Experts of a small language model: a sigmoid router, 2381 steps.
Below are experts of layer 3 (counted from 0) of a mixture-of-experts language model. Rows are named router (the router's row for the expert) and show model dimensions 0-255. Each number is 128 + 32 x the weight over its row's rms, rounded and kept within 0 to 255. Numbers have three digits each.
After each expert's rows: a language model's description of what the expert responds to. This comes from a sample of Wikipedia text that the model never trained on.

# expert 22
router:112111188155158132159147119123175115176106117124144112137154102157124077131122116124111131134140068125162104121114147051150131135075151114177190105127142100159141255101162116101151110132095133111078158140119161139115202100094131169139132079108209160113121119124148117137199110115141118119137181136122128171132098143186126152142097127113097149125046089132118135097117119123127138048101115133143127124111091146106114146127115178144130164143165099115159122121133104141075150078158133130117107054120142133146104066122199108038171150114142090133092062159103198162139117112132140148129096107041146169102142108088188142125157132160081159108116116169145142184107137118160118107145028140116135139167104097196169153102149078110109089115130147092132165104115135174168074165141151
It responds to: The words of and and, also or, with, among, and the piece and inside names, linking noun phrases such as population of, rains and.

# expert 50
router:145150156116090127124108084190136116080092142106104109154209113128125140137134102173109143150186094133121117152155137132109114129083138129122111120111163112125128114096139146136076110166108100173128173122159122089172090033104081158042139074107139172080094155143192135133154146088150138140124176143143126080120111124126158127198139116155081065128107119148128146111140129083103171065105159077130061149154114086176125124125117143078085104117093150164122133142144112192164148149169136134052166137092136101181101112074113138105192063122101141121143099153128111131139171109147200170128148109053131117123081157126186133164098114116133177120039111134110125168099118146164108097162102122129113108084082117165183195178130135123131160113177150134222122131062137160159086143152123
It responds to: Hyphens and pipe characters starting a new line in infobox lists and tables (- State:, | 2020–21), plus name pieces like ell, bert.

# expert 63
router:152138115093081139083110092119195128166103069133184148133167160101135094130205134128086195169082149159092171116153157113112125173143139128186106085160129092062169130136120133088067103098174122134118163145131101114109128097099161133140160121101096137153088129135141097118148162137104091111194090175115099146155183113190099130165154123062137106076173141132137134187082117109109128081081124152116119172067128128080075158107085186151151076112126118092133114126151146125099115077133115126118164166091135085138145163140161104091132174114131100117108137086082124167125122108102093176143208125124171096131099107101190148089077123102116125122142120073119156154130127077192143112107070101121126135139127161215170144148108106035070150123090105064168150131096174121108166098158145
It responds to: Pieces t and at, and ga or gu, inside names and words, such as Wilme-t-te, John-P-at-rick, Manaw-at-u, be-gu-n, T-uileries.

# expert 42
router:160164092108156133159119150143104179118109130080147130138144110133157108077137058111132172129117110098079123124140120107117079161137129118120168147134112139180149123153176195158121165107081191172164113166113059101083120070090110116103109169127169139078137178131095128120078097106169102130122179165163169146210131111121100102134103080088098093138111156181090095119085146145130174116156137124087088121107083076071087167041101133094064106113127147184180143148153090145092132091160130144140161121148114139158141076170144099136117098101088163093164106129083077147144131157057124156164137143129162145079112187079148083142092121150164126159112142106167208196121125119124109121152145192113138137161054092161095121084123114110180178135079178117114148165122131161098120129091164
It responds to: Verbs is, was, be, are, has, not after a subject, especially "X is a 1990 American film" openings; also the piece "com".

# expert 35
router:138097161094140137174182159169105092162171115132225151142117129127161147125171137088061117145170128120123105136148108113082147165102099154074083104145154112129098135124150154083110067140198162114095172105100103111152133099080099093117167107082186138153127201150161194129101163108140135146152038135129128107153096120144125148133121139153098127138143031139161133165094115149159135113099165141085073114147123083194120121168116126071124085121148132144126176096087135108103180143140125197103192173170123106169126085101141060157126058097129140103094123109129096120107134105089083123114130130126118113197095122114141108172095097055059179173105069129126107119126194131158149138187137106115093145203114139150109152148148084125167173115104144143188128145103116156132095135132103
It responds to: The plural or possessive s and similar noun endings after a stem, such as Stars, waters, vocalists, ers, ities, ations, ness.

# expert 60
router:127151145074159142133114126150133100204121178112156158105146135163161112137173064097100167198150164128135115175139122074117061136126105065117124151144172132139226184140125129137104142170102102110157075193099102123140057135099105104080142107131135117109113129130072123124110160138133155077088066160172127085154152108109101205078118108111097159119147053168145133126149117093107187132130146160137129108134097103102144123126156171073053146074086123050176132132140109139100113138154137116103115106121158197159070126092089120133107088147156118108163142139118133145060114048160117142093115179140089137098097131105134129120102159110112150113136086128126137124127199142174188082129101104086097182147121117144168153114147099116126136051198099106152160161154071174142173133127122
It responds to: Consonant-vowel syllables such as ra, ro, la, lo, ha inside foreign or unusual names, as in Bed-ro-sian, Bal-ro-g, Yapi-Kouamék-ro.

# expert 54
router:150163130054120102161129145139137122124160065145104109109163167127101139096124118147116170128151134220144102089096161139095123136111122087122132095118177109119137159121084145108087127159106155119144191155106097086101171118120137156104108122119086125110071176079141109130134170143133170126148160114148146088199108167113094130097146121121094187102088140122137148093104108086100172111074113137129138160064114118100083180133116131118095171110098113159142161133103094116156116080154078170089111132086103094143064123094140077091147098143213148057211095169134149148121091101081144149141143142158141086053144126122154109146128116130090083131157170123117123152163125115218170202163125209108099113167084116137137135114216117110102128145081132131157139160163156143139124085043204
It responds to: Pipes and hyphens starting a new table row or list line, plus the letter g in words like reli-g-ious and "called".

# expert 14
router:136118132153104098125114173151118148110131133178130134133111130196138076103151141073131171162160165158150186101067106105131136146162111063091121083155169107156127160054117108128108040089157163091119100141089083078105114070149156063114170121108113131120147113142115198140084103135119153095115117135128145127101126110155111088131143096089119090158158137150159124228135076102134157098150127233128157113134173140123120101148137116077135144169161106135102119183138178227166192107134152130114146150107125102111093108104155124067118097165107154081104101137089103131159112081115119169138133146138168150173106100127134123102095043099107132140146088108106112115057119148164207173111143142139082075175088123146130169146185097150169107109146099183156185143146148130115090081140124
It responds to: Middle or ending pieces like er, ter, der inside words (counterpart, researcher, concern), plus capital M and continent names like Australia, Africa.

# expert 8
router:128093181101095143105153090145137131082124123112149074118117125118161047112197044103141174130099104111130140146199117110135141146145135102141117139101119089122146089090154131142134073160163161085078112111129063072126179121141101085102151138138139161141112157092123146131152114152141147142128053143132140039084182131084088064102134127071123205129118096135133122118172154085123129121121141146104094115119168135171114096134165174112117106143113112121158171139167100202110160141127068131133130158089186160167114138088105103155152095147230131049152122174105151147191107098057141125174113126070090111116114158088155116110127105131124172152150101123098164197095160084155153176114139122119087061115122108098163180119162175091114107137118109089178167183095146144124140161100133
It responds to: Digit pieces inside multi-digit numbers, as in populations, vote counts, scores, times and coordinates in tables, e.g. 4,98-5, 9-36, 88–79.

# expert 36
router:087171113125117142100190128192144100105155169151131145098144107115139126149122100112138153129155121128124131128147137113127074129111103157176171094116144143117130169122108177127085136092111154122133142127128090090084146119102157114118135099111149137070141121131130077100054070101129126159157100161147182127103137070173114130195092108192099227132112120127121106187129150083153126100067175144126161100077097062139122135201115145131128130155130133120112149228112092144125115148172133139114117143242118100153087152115153127123148131151116133102167111117112121148129058134108176151182128088109140170128085136112101118100073106033136142165141176147084135131139121135183097142100185175132075096122082075183185139114163064134110110118128088122161160152024130152080143137137180
It responds to: Opening parentheses and quotes before years, abbreviations or numbers, as in (19-66), (CCTA), (2010), plus initial capitals G, C, F.

# expert 21
router:188134134138160119129096138133153083117122194140156134119134114118153109103188068135115144152189119117102117094146162105109135150105084126098093132174144115123154214140124130129069141112094151108126122146152082115154093081135126086072159140113140147097113166129050135149183087156116130097159091117153131146079156060140143103147136139132156141060107090075145097167140103127155179156090128102168180130071152085133121121096114130104082110143145099137191112126120092157126165120165087174166165203095142129126106117135132099104137121090084131077141105115161103148052136115161145145131113107156169162176105168061080120140143101093110190124096144116209136105171141100218131094181065116107123076173094096185152108124149095159136083100163135076137142139181096170164159056134184
It responds to: Middle pieces of words, mostly s and in after a prefix or stem, such as ra-in-bow, with-in, con-s-ented, non-s-ensical.

# expert 30
router:171176158131108098102146143139183118108101128103139087162107171160155135117089144116084182131153159151063103160130118081088155151121081099070114118135176141087145195120151197166108132142158101145043155127069153157145125126072153021158138105124101083125116106080083140092121125128138123126110106151130109118162140106150163093129161083113092160131111091163124116188107103085158128105110161113100165161081131061093107091142113157123105109174188104149116160176154115145145144175204120170077155216157142107131130140078145069156131104212127061165143103118110127176196058120093122176095101105142158131118156131124160175137143121123161141113137145056164145149155126072128135089095132165099137152126130059150175095160111151121171174163147116129148153142104140161119104133118136
It responds to: Single capitals or short pieces starting a word, mostly S, P, E, p, as in P-ress, P-hilippines, E-ngineering, Pa-namanian.

# expert 23
router:170138116106143093128117157128147142082129176126161154187183205180126107108174125107089172165099123160178124118121133176107158173088122120138096128099119105151154160103160151127123106239126117102126113126118167108125157159136147068137131086128177159137142110129129080117125174144172100086105099130208130091194197064153149099148142151089119115129050136094113113120172091116113164079116162130118157112132159111197114120089105124098049214136133122109156132173143099139180161103128149181103171155169139135144105117106155118130176158089144132118087078142128121091156100117132115138151149147157138153088070184130122153089092096131083110162122094127189155194102131134156141057169097114083199090156110085093131149123136150139149121136163118145136144089167150184057087155099155
It responds to: Short syllables inside words and names, especially ri, vi, re, n, as in device, lavish, Friedrich, Greg, protein.

# expert 29
router:161157109137073160164177166133186104108082098121116148146135110129145100096180143092104158150120106141149132195091189056126114152123064129164087089179135085114127092151129157075117184177134126117091129153078096109083159095115074133156162083129156179116085074128062139071146130107167112108114117127200136108148156117174137098136137119129141112186099115141076111159174113144106170106131159207125105086077098089109192044102124120139081101172075131116096145120153132155161109167165110107103181127101094083123047132126116096136135091146133076100103141169128119153163058066165149127138124135139133164102103144131173123171111133112118140139178181079139167149150162087158131138105107111130154073200138071147103154172106116131112113147163137132136167165156176145132143119179178
It responds to: Wikipedia heading equals signs opening or closing section titles such as History, Biography, Awards, plus some list-item name starts like Ra.

# expert 47
router:155120148116130182175170097168166060185101116166129102104121156134127102130078136088105150127126133163079140105177180057126112132150138128152127108095166084081130115135116178119140093115095099099072129151069135095098167105089109066117148077098170158105144093116085125088060102122181159149106102131141177099136120104117120127155121127078133105182127150162132174147134114085119132140083107146108042140136138127150118106152119159072100118133128066103191144174156078151091134132126125128149147242162166130205159121116105117106090139183154107139119139187145119153151087135161146136129189097158174108144118129138186117120104152157126134190082095088172136172109173116108110053152139106134098104194096150187110163135219162141107134127123131160120141181118096116070082137107145
It responds to: Single capital letters starting a line, name, heading or abbreviation, such as B in Bank, H in Harry, G. in authorities, ENG.

# expert 18
router:130160171150098149085131103129105089162116184139134097115089130144132094128133116074128107114120086124095123133127113076117114145114158146151099117064167110099149187073129120075070154155209100103134087174095082095088159096133131119084124151129171131142117127129130136073120082200119169149118106147138110101143139123183153112165153084129133110093104105168128141084142064084066134106094155151126090109136194091106040137143093173118156112131194084110134175154103124107111163058167143086102149100237118171126117132150138089127086113108118123100190163091104071132128122131163146154128153094090098138153045117147134065098083126131077163134095096133179084139141093118132094114190131158113136111178119148153147154071159158131139188176081151156153181162105118138072093107109148
It responds to: Commas ending a clause or list item before and, which, but, the, as in "Euphrates, which" and "However,", plus semicolons and dashes.

# expert 25
router:148168177131100089144117162100124118150180097139142149190120206131152121116176113130097139147086138133146103128141144084101100122067084149104128096154175114136105115151131138076076154170161111109078083167120065085079137131130122115143151128124123214181111159150146149139088131190154132200098125113151179134221096071114108145139077044047100111163087155074147153130129154075109180134130159177105172192125132119119151121120071158090041087131098127114118118130114126139164159088167117180128116106154173095178104091163150134113110135135157104156093091153134119121113126077115157128202126089096158170080106166130129166134106084113116122088095149122178160149106128097161176139194126132120091179162091134132122141160189123072128129123102149162110152157098114166134100111096147
It responds to: Vertical bars dividing cells in wiki tables, especially between a country code or year and the next entry, plus semicolons and slashes.

# expert 6
router:141130169146160160170153134175137125193113098173138153138145127177172119100185123034067138171148168117147138146143161072126188137137126109119093121107124110136157168078180097107060117126108136110144091139069167154081125120095116115136118094098111080147160162138126097124157057144149093173116122159153165063154147144136101082137196065102125148155090132113193172132174114085106123171097122124046179125100158075131122142107138113112127098081134127211130114153167152169107121170099146126129136118123153106165148090162111096160100114104182109145101150148097113133148141039103139146189140054139152149119157154137175101149135083087118168167140122100115162145131168085186090176120135156106114103132065112136116142140170144151057095096053107137126161137149104198153115125155159
It responds to: Single letters or short pieces inside words, mostly u, r, h, m, am, as in Joaq-u-ín, P-h-.D., beta-lact-am-ases.

# expert 2
router:121173112121103142185140112117102109146146110133176157123129111164164147133100089119122158199108086097152107143102180094100175131133133123112149143160161131150168182110127136133096145095163104088090109115108119075117144137113096134114146155075117082140096105105118103102113199118128037086125121131150163170154127097141128155157054030055140151180100103141184104100148127115125181064023134128144179146066138095091081129168117106112128080145101112153161153097129101122177131107157101089147115200166165121117155143096096158133133102153143147143187117065116156093097156111113163193159153078132153151109147136118176105173105141136102136158162108151158134175133113080140138151104174110132129133140106109140187154190118032100146152172090128159134181140126100193069120101169158
It responds to: Short opening fragments of longer words, mostly after articles or hyphens, such as f, F, O, co, sp, pro (co-mbined, Sp-ain).

# expert 11
router:132142111131096157108128131134197143122117131086147143091136141172144133105194062119077144134106049166136085162141137072096107181125159131130183101133099148127237179155195166054103118156080137081066150136107111104128138077113114097060168110108127107093134117109122103110159134167094111146125097124136101108124109129140105151121118122178102171162135159171145112135140156111099222102108139094107147175131117125142101112146163170097144149119156142084180150116202109164141127130123094104095167116144168127165106147112084138157131095152090132120076147158069139188169098147111138163181111138164103163156060121120085114125123093178125179159113149089106131143116179090139154212124127109139143065148115063128134174176111148111097152126127184164121188147113139111077136105148217
It responds to: Two-letter consonant-vowel pieces at or near the start of words and names, such as hi in hierarchy, gi in gimmick, Ma, me, mi.

# expert 20
router:161162108134127144094075116118135116139154159121132132179149135191159124164162093083144153152125062144103145184132132151116077165075179087129161088186108140155125191135124134123077148172136107098081076133082074145166172119134122126144089110071166131108169103143135154124115114110192135105125059115137105079124199129113078137156141125067115103122090059104117190157130044107171146091092169129135147118062130152165094135137135126140171102173147111163145157253141114143126115109166073140124176181081139104135052139109144085106073090123089091107082111092119090125111115113131139130127134109122134069146127159090165150128055116137107152158090141160138216116113138111126128157104109173135125173157109105119095142152118123058140143102120102145174125118100131116101118063164165
It responds to: Hyphens joining compounds (two-week, pom-poms), en dashes in ranges, LaTeX backslashes, and capitalized surname starts like La, Du, Ca.

# expert 57
router:121161155146100088119136118124139119130121093149199104117105190135158084123198113114151115150108187107101125167163156108117120128107071122179098110100133142099111101089110201115123127176115109111111146173149138145105168112121108107119139098159118214107130151094101103105092132085106117130116077191170191142141169167190106122110137109098101111117136161151133128106151121077118113139112160210135137148098102069130123137085122150113122152175077132154094161147134088194141170140139155106086123201124166162141129146103168107090090124096142105141134116120106160109127123119105161159135137113189139147093136134102169061197099101034139110127128138035120077097107172121136100205120120168107099068118085064232146175146184106068145141152135153127119116151143180145079143184157120
It responds to: Single capitals in acronyms and codes such as SPLM, TLC, NCES ID, plus inner stems like Pales-tin-ian, ca-val-ry, par-amagnetic.

# expert 41
router:098115190102143129165137110179133173196145130170158082128109105097154084118133123113076139148127147142142165163138131080108136145092155059105098124107166122138119104076181178151117125193114067123084148128122116122122093158118110073081160131106095167139124101116163127118115130051155164104181150130087159144173131071175093083093173177161118100145155103091122090187187086137132091028054171094055116191131120048104115074097102142118085161155156114176198116160146081145114187124167065131119139119143094155149124142128149108125125134181131167095085164120124104160103131130104088152155136113101183183147139128111110081133112162140135129118115088134186164132085141126085186155160113137128144126165119126184163153081111106093072180103140150133153152161127155135140140121115142
It responds to: Four-digit years and final year digits in dates, career spans and lifespans, such as 2010, 2020, 19-82, 18-68.

# expert 55
router:139133121114139127096124140143133047132078143127219067114135139164113135106138131095139133137163168136092120155128147099127072209133062114094133128168130118161145224123156132182114110162152087157111152123124079122138216123127097087136149086117131188065133182138156123109135163086155129124126134140129080092119134110140111123110165162109116168104094031120139147157125114090170167117092111094048132155060127148110126070094142177143117095106133129099155080169156098148108166100124094105101082206109094075111117111182133157153086119173156066081103128178112155173087101134094079159112181139089126152112071156136112153093140118135119169164165110128117138144114079123140114122151154186114102092163101122148124136116185123051088137130093108121183176134153148167124094082130090
It responds to: Single consonant letters d, c, b, p, f cut from inside words or names, as in Thorvald, Windows, Academy, extrapolation.

# expert 40
router:127088118132129133135146099128107105120101115192148078116132088202155064138140149134114136182151165211128095127116126173146108133143104113101150143108122101092165078129117144155149062153112101154080107161100132131144165117099147161101149070111145150114117110132111093127136118178118092082133100140151139142113167154180136129167135137137138151052055153144152156152144099078142141111120157106118146101141160133160152053127089210103170159111090101115163171129125103145089163105147113184102078207189141079127099123088136114126135040135140083104158125117126142168132137137100146120137170113114200105080150137136112138167080104099109147132110150189181107090061175102177110068190092095109181200171173111124186159133173125084117155078140164086180149161083123122122102133176080
It responds to: Semicolons in lists of scores or stations, and mid-word pieces such as port in Sport, is in reissued, und, round, ch, ner.

# expert 56
router:181073138115111196126067129133152068136115124139135113124135112125184095079149109059095125117133146101166115190160126175140160141133106086119108096106160112092136146100094145125117212148140136127157126123159100098125069097053149106055110082086161154143138117121113069132151093127213131077123130125122139121138123102100128120144174122080105060134184153164118171119136125123069142101083194107102126183056119125169121076179129146091104154150106119085114148136123114094156153162134093126148162152146143100088071085155153159099136144140123068081118111087133127161128131177139186152176088169143180200163141111165098151147093086126104147189114152172171159142097134084110200116124117131119139151125113068160151173133114089096101141093085067171162143105125134110095123081166181
It responds to: The preposition in and In, mostly before years or places, plus month names in dates and other prepositions like at, during.

# expert 39
router:202148135139164089113108128151127079145080166109102110148085124179147152131120114147085140144156099136051048135168134134093161154138132145123156118182209079136133124103142150154112076123183090016119154142113105126101179061059129144143163129135156176138110122146091155109131163086125051116110100146150168075105133098126106120107076153107088087120144062148144133158121104151144105105110148142118098131117150132159126106143139151147129216093158116152229144152177132138115146103116103131130207127162112158134147092121106101101091062122149133132107163127105220087141179118133171128164149121148222115090122095119115108145142116131088144145115109132168119115146125116132123108108127193113117140147042067126135139121154102103120138123183095181141137171107137125167136125068059
It responds to: Blank-line breaks ending a paragraph and leading into a wiki heading such as ==History== or a new paragraph, plus sentence-final periods.

# expert 12
router:111169123034151063118196107153167116162156189165098111145109154197156096142131091111181114118125136161177123146134162117127163128102067125072108072162168091073127148109136174134139128220107182147110068159139105110128095147101123151124174091087095152090092069118127166123143115115130115144116096130177170110115156156123079134087136122137126137150142102141175118067135117129139119088126207151098154072059130085118135149119092142070171129113155092133101162162157115150068186107168091136125206182144173085183140110122133106089083172172158117158118198139087123213135129083119132153170152128159134124107132116089113145166088127158080116153057107162122101126108148134136156120124116114089130147123153123121174131180170104120086132106119153153156103202122131153150092151143157
It responds to: Accented vowels and final pieces of foreign place and personal names, such as Tiassal-é, Balanc-á-n, Nagyv-á-rad, plus le, ia, z.

# expert 10
router:167219112087109109147057124153163120159153084139139101167138149138134045136156111088153131168145140155216127125153124141131073133153078113095137135090117124123156125119134121141115181134116129130096106176045121119049162111130120072090190085138135178159151147127112145066116141171154091197185150101127091071169138049107154109127118141139122138118115071130146166075137100167158125091113168124151191137139171104078112132119121133106098125137090120103159122164121102157154123137166097104086170130171151122187145095100137141141123164140162118138092133117121134148085200139148163168143087065139108117068111092124176119146144136063054161166112186112137139133088177077132104134161079163078093132135098107143218135145142122132100132146188173145142115167161143126137119103078094
It responds to: Short pieces inside rare or foreign words and names, often after f or F, such as disam-bi-guation, Fá-bi-o, fus-co-vittata, out-do-or.

# expert 19
router:099121128088131191157157141187162120113103083128194093148158145116147070093134108126135132143122175112136150193134178136137126202109102156118163062116133119137157119125205102150167143131165131114142077173106110066065121121129097121098168148098148159116141106115086125136178122175118091169168091134151128097133113117194150058150167141121133100119100123168157131080097101056094190092106101096115118160111153136183138078118098131101151138156178163180116140131151103170066120129108154157103176121149136068148112087082147142066123168160115083106105121095100161113156140099116129161189157169091160137089103170117161113136101142098121148096114077152118118178094185125155114137124115074071133157119103152130095136198143095156131202102123167067121140151174056159147116072056130
It responds to: Periods closing sentences, often before a line break or a capitalized next word, plus decimal points, question marks, and clause words like but, though.

# expert 4
router:202185127142094114117064150124148105080100107139131087111156140076179155147118056136125149135101085195122124146132150091094107166097182121152156125130149097114173177109148108131137178110122051161118081127096113095143183145048119106125123096110132194088188148108105085064164126112126129121124135146157166094143109117105152104114130105102125197185084143223135129119106128086081163048123188121112131175128159136115096113100114137080134170083082069097118216182130119120123134087127130134060141124148102112153124142135143131086160083110129072132171170110105166116171110092123133188155146080147135128088150167035175105111128141131096118116158120117125159152096163145082116119148150071161160118142158176112118175118112088095121143140111148132155179168148094106145115093151169
It responds to: Short opening pieces of split words, mostly after an article or space, such as a-li-ens, li-ttle, Ba, Po, b-roadcasting, c-li-ppings.

# expert 44
router:127106143072119080133180099162141055143154105120128085169189192085168143128121105105099190102125137098108099142148120096068128188136103158141153134143111108122154179077123147170078165159156117142135165140110107093071152113084110107079122138098118164109082155037149127078112123102150152091156090085144122111118206074177112067174083148136101104189154135148132132176082131088102121087092210133109126157068187113159084108121122157090078146145124056206110104172141115128181127115149097206090152104136188090134137120108144100118138139097106126117118141127102132124174076100134118169121112144206127139100116121097143135085126090105133152151162130127130175097121123087127155123163158120131164128128085123140126135049161119105109147103090158174191165134138119162173086124121099
It responds to: The 19 or 18 starting a year after in or a comma (in 1970, 1958), plus other year and date numbers.

# expert 3
router:125117131053094170112195111187140161164070082149151154188116165174169075126117151113094170178199144093162133142173138164142117155116176122145153066174082109125144155125081157173148182130099145152109074167141089136168150083090174127128162103125172129086170164162122144049131101114089138136171119153134140074189141182123092155168118146146089158127134084102127109090114142126101150051125142142103106164108110093150128112161042146103125179139129119116169141083130148139091173149120106104115143137138094095184063084097148090091140106136148139102132128103145123137179120120131127127120128072121128143057061139131116092157114101100127138176131097069165127119095117155103192129113131150128076164154112068192124157205171128127137133121134122198190137171096139140126168105109132
It responds to: Word pieces inside proper names and nouns after a capital start, such as Ch-all-enge, Xbo-x, He-re-ford, Landsca-pe, Phyl-um.

# expert 48
router:164146116121146083167131098162121083156171082163121114173158155149124103023206111113127162140159074137113172167137084080125123153131143114138153106114127157137093193147141118083085070130132167111095154155130125097108140150114146109092132134100111148095087099133080165050160110135119075086175116122141138086086139125139113165158124091110133133108125099162085090108077108093126102103119172085106130112030167169096077064148133105103110211158156105134149119125137126118130121082111115147075149154154163098166082117085130116129136143103186177086152056177148176154146103160089124139119113041154192123131088153166100129143136134160106122189156106115130156146169144138133110163081085110115162174176119087115149189108163092150109131142104105124138184151154084168072062126134144
It responds to: Bare space tokens, usually after articles or prepositions before a noun, as in "the vacancy", "a NoteEdit", and empty table cells.

# expert 38
router:121155152055139085113159127100131087150124176136133097089146111098156125096145046097121165127110091151102122178183133081105086136064118139163143149150156061126126119134194150108148100141103133136106170086101113116110100141097097133144164149093145158112199092112116136118108103138123118178136113120129108122154130135147084020099157128072101140204093097199149131130125136095156147102110118109117046115084125133164071169114137127089094129184089082051141154150112087153129158116178124109131162145169087119144106125110182118155061075095084197128174107137127123095141112107135159122114105089105147159054084210133132110145091162137115134125068108183165131130134155082170181145179118146078145148118152074154110114159127122129147162135086116162178164147129146171065137101140178
It responds to: Dashes, percent signs and zeros in stat and election tables, especially year ranges (1883–1884, 1988–89), plus the suffix ous.

# expert 46
router:104104170118154115129080116140111143080089084194147133136106075167139130091182135148090135176170148105087107152087142145050149148160113076189144080090147152180095135098139157177125120154123106200123107144130098144135130167095100117077133146069143184096156155122109106086060165131194066114166125179132167088116138147178056129164100152139117151177089114129113201170087067083093166107145120134076142175124163068168113124155096178116137124176170107162141183107131116155085154102122143195123111177156120089110130082172139135180168143118091142130136121074087150145107112156115135153134144101126199172124091139060147167210100144166099082155147137146133155115164117088136089132108123136107106077149100114152145146111115099163108093171155114125146119142172135122100085112100129
It responds to: Inner pieces of Latinate or long words, mostly s before -ion or plural endings, plus lic, leg, cul, equ, such as Public, Curriculum, forces.

# expert 24
router:119128089093147102143161119192192115217092143125127108111108130160141077119164061120099147165168082139153139140147127130136122130122175112146046061078166106120133116113107126133077111185151145107137135143127147110099139082145133109105165129118142147198155155121114177098113098120143158120047119138188114107171115160164163115095116138097120130089126132182144115102086137166113136134099179115085124143145181053201142137101109139119134143119102109183086085178119115093137155093153148141091184166222090143120073088090141126129191122101160118125166080150131157120139089115087185118157068120107114143121074132120154070124110082085079150096076079135094151180097165126119131167182126163105108167152105171143148107185148096132100159107124110162181155142055185139134136107086145
It responds to: Closing quotation marks after song and episode titles in track lists, plus given names and surname endings like John, William, -ley, -son.

# expert 62
router:145169107128073189085198124135138143150106077214102116150192100145131128105142101140120163107158106131125096130145173063120101120087123139092157116153138104132159159121114134103120099154113087078160165148140139096123116124126116070155136156159136101143132184114171120155172190124152095129132056151186169144153161135139084177165091152094086136117052135140123084120119104129064131150102101132075194139081128102161104108149134125076100148163106085092132121121106119129127123135157144158081107170138059111164110158086134107138139147044132134089151114184118144110078149103093167125156170112114167104108128067083132123139121128078140142161047168078210162151087108129157153239158126117125116053133114156156131146080108134105141161114100137150202124139138125185063097142125143
It responds to: Word pieces st, ing, ig inside words (Ho-st, R-ing-s, we-ig-hed) and quantity words like first, all, second, only, two.

# expert 16
router:139102132108059092161113111128109129114126125141188076095112178177128148106081115111114195182120058138063107120184195094117093153065124082036148101119137166097172150061148107152139099123153158113127058127132105100136159107149127124155153108133140142154104167142152129069073162115180101118109142176108152094202098082124111093115131111146122201202109137162093109141133118102147122129130167119139157165101120129113142111131082150164127140183098065133177157160111125147104172142125149082106167129131144115113107123112135109132150077098123136135219119204096179109158089141087141143148146034118146147122170139142161085137099101134126161192116116098104156144080106082114185199140103113131117147099133130132115140148180105120150185142158115145151147137164090139108061103078078
It responds to: The ending th in ordinals and words (Fourth, epithet), plus word pieces ight, low, ff, and direction or count words such as south, North, first, two, home.

# expert 31
router:128122132099154151091177160183152092209130176137163113120164141156137107168120101108073168112129112189113149143168119123117105165110115092143148094136130137156162191029128152144046087158135111129135107198121155136141189053149106117104192106144164127114147090109104137127182154206145125117119172106121105125116105121120131146103206167066068096136126088159103115108122110123103174142096172150113159138154143096159046106180081135152114100147168108105173109113143151136077187089143164136089131103129130159146126132157214108129109167141144125117075123132098089129076130084051131152106134124143150130068090172121178144134106153111135210107131177097133123143086120100166137110163116114109152156120102076151136143120118151113203122153060141178163138163072139123109136129161165
It responds to: Lone vowel pieces, chiefly e and a, inside words or names, as in achievements, wheel, Steckel, Policy.

# expert 61
router:108142143119111135089133132167091173158153135109157058106106211141117149163144057112102133142151096136156125206165148167117137112121150128102119135167164115091156163129183109107097094177062158138144143131087151050118091146146123119098141112108100143121162176134091158098126174123160102124159099167114140091185148133089104098138183092094113109117132138178147121103139132166144111092047145159149097138123156113169099101083120193077025140133112139162133144127160105171086128081179070115093194147142132170137090098131143111106108101167123147064129134123072109175108126109077131140103089060090121173125157169120092139206115133098096155137139159116127110130097133080183118128134040161086115117100110081176148145157171125101118164131143132132132201118109171099098133118100213
It responds to: Digit tokens in numbers, especially minutes and seconds of geographic coordinates, plus scores, statistics, times, and decimals in tables.

# expert 27
router:152152186127092133137138081127140086168091123132127112069148137137156075145171119066096130140140185154107073116117117140118110148097124098134123108121076058147125111197108139141155094150100203142095128142155099099109174111127103115116136128070212144168142165142091054098135152139150129155129060106158180137131191048148145078149197144113087152137102099133098117140107106117151143152105116168129102142096121110091100109145067146104137109109142148161138178110159112138112164133154135127081146162125170099138092115085153128079123074136218142137163089149119109093203049119074116204176142122136143152080108153098171085189098122145095116167116076120094155140139179121092157157126119139121113149106088081173147148141143089118051180101105064112151134161081162145118113165136166
It responds to: Possessive apostrophes after names, as in Lagerlöf's and Doctor's, plus single capitals inside acronyms and codes such as ICAO, LCD, GS.

# expert 45
router:181175160139103121142091155155119135157107124124131116143152190142127108146144120142080137132149095206162074129148149110144122166150122099123156130147161095091166125133092113058087113124074144127115137166110114123108160141127104120082113154116165098134151113129067200129167110150152102097124185155184115110090204140148142071168129164053081156172126158157117158111146154135090091114118218117122114081122093097060157109105090153084098147108192088121112130126181105129128142155140104115131126148144114095122120132116176079210106128138105199140199149162086088186122038154101113153188140112133174155127093112156157130154132133110134164230130150172105115108120150096128165088112069106067104170152099076144091108132134061125107148095106096168130159119103125160107085142128184
It responds to: Determiners starting a noun phrase after a preposition or verb, such as a, the, an, his, their, its.

# expert 43
router:205150167108112081154173115158120136115136144113138008138175119142170113115177171109144168125142138152148137120181149115101150129093065069159175110181152093088103125108116139078136173133163125104128107135070108077127156110131125089081150108142183193142131143065104065065139075108112166195143146147126127107132097147131084139141098140079129158129085116193149109156104124103143146121107164134133145129168127110131103143142114119103091116080096080146102127159174098209131152118105109152124126170195081064161113110155136108157187070119138081130141147129124186139108155119094164143159135113153126247083117065152074128110121140053121120108145148109123106138114151115141156141171097128118139160139110065157144151112082094081122165129075126159139158130094186159100152140178148
It responds to: Auxiliary and linking verbs like was, were, had, been, and verbs or nouns of achievement such as won, played, award, film.

# expert 9
router:154143113126099051152152085152155131121155134097154092098106164119157090069175110112115159159097116153162158140227109154073124125141162144151141126120090065082160069176152150105113128157160132119153157175125113146135128055109120168058165103114143147142132135141137122101135097168148118152066116122169092134118138111153128113098127097081075098155159127156194140116071118087104154159059163135143160122134047124126145144119065155087141114114186102146127136184146137145119151150202102138142144126124102121153121141119083155121163058141173141095196065168138074120177121094111176175149122119122129087114066123123111069153077157093116177124119158100173141153127125074143117182107084167121128080143115161144098162072112078120126110198203174123078141142088102140109122119105177
It responds to: Subject pronouns he, she, it at clause start, plus first pieces of names and surname endings such as Har-ry, Port-man, Vred-man.

# expert 58
router:094149181146119169080139154152149180151120169109185153155137110169168147097138110137104149141156076131125139162183164161163083178135084095079147112128164062135104149130181130084143091157137055126149153134084135107095176093105108141097158139115185138180174157120135111116089130091129152080122149126152102148176086095185082142151144181114142167156149127109101129197129130127111131136164144128153179060098057120206122149164099143112123157106152094172133143203120101114046137106131116191116150163142168083150047156070106084124109109097130116098146130098042055170170082175108106106114128116138110112104087134125140107111089108133112156173117132151122185158098124081163143111098146102095125152137139085093147136105155104055073185145129127117170136148058116140120115136124140
It responds to: Final letter y and adverb ending ly completing a word, such as firmly, Marilyn, Randy, they, plus ck in Brock.

# expert 34
router:167190174064095133132147087172120126077148102084145093071112158156133081102184117087097128183128111137089099140166136130095124098116086131107157113187135055138115154089069161152107154131084168136124063107073108119128107127104052137088164146082146177145154141124125089094171120142160138124149086143133126154168119099130091094121110134137095116157161108117173122132091163143079144151084111126088185146137151106131114110049073148103130155145097094170146137140144098102153137160183158113123120204178114108165110142104151106124137051066151088120111098094161210168121105112098160118117134097096169099119096097173180101125090143185119104150152124141146161142188124089128081181153112134050194214172095154168111165140143107130105158145141119161141122164089105153115127131149075
It responds to: Word stems waiting for a suffix, such as form in Performance or Uniform, work, use, own, plus final s of surnames and some commas.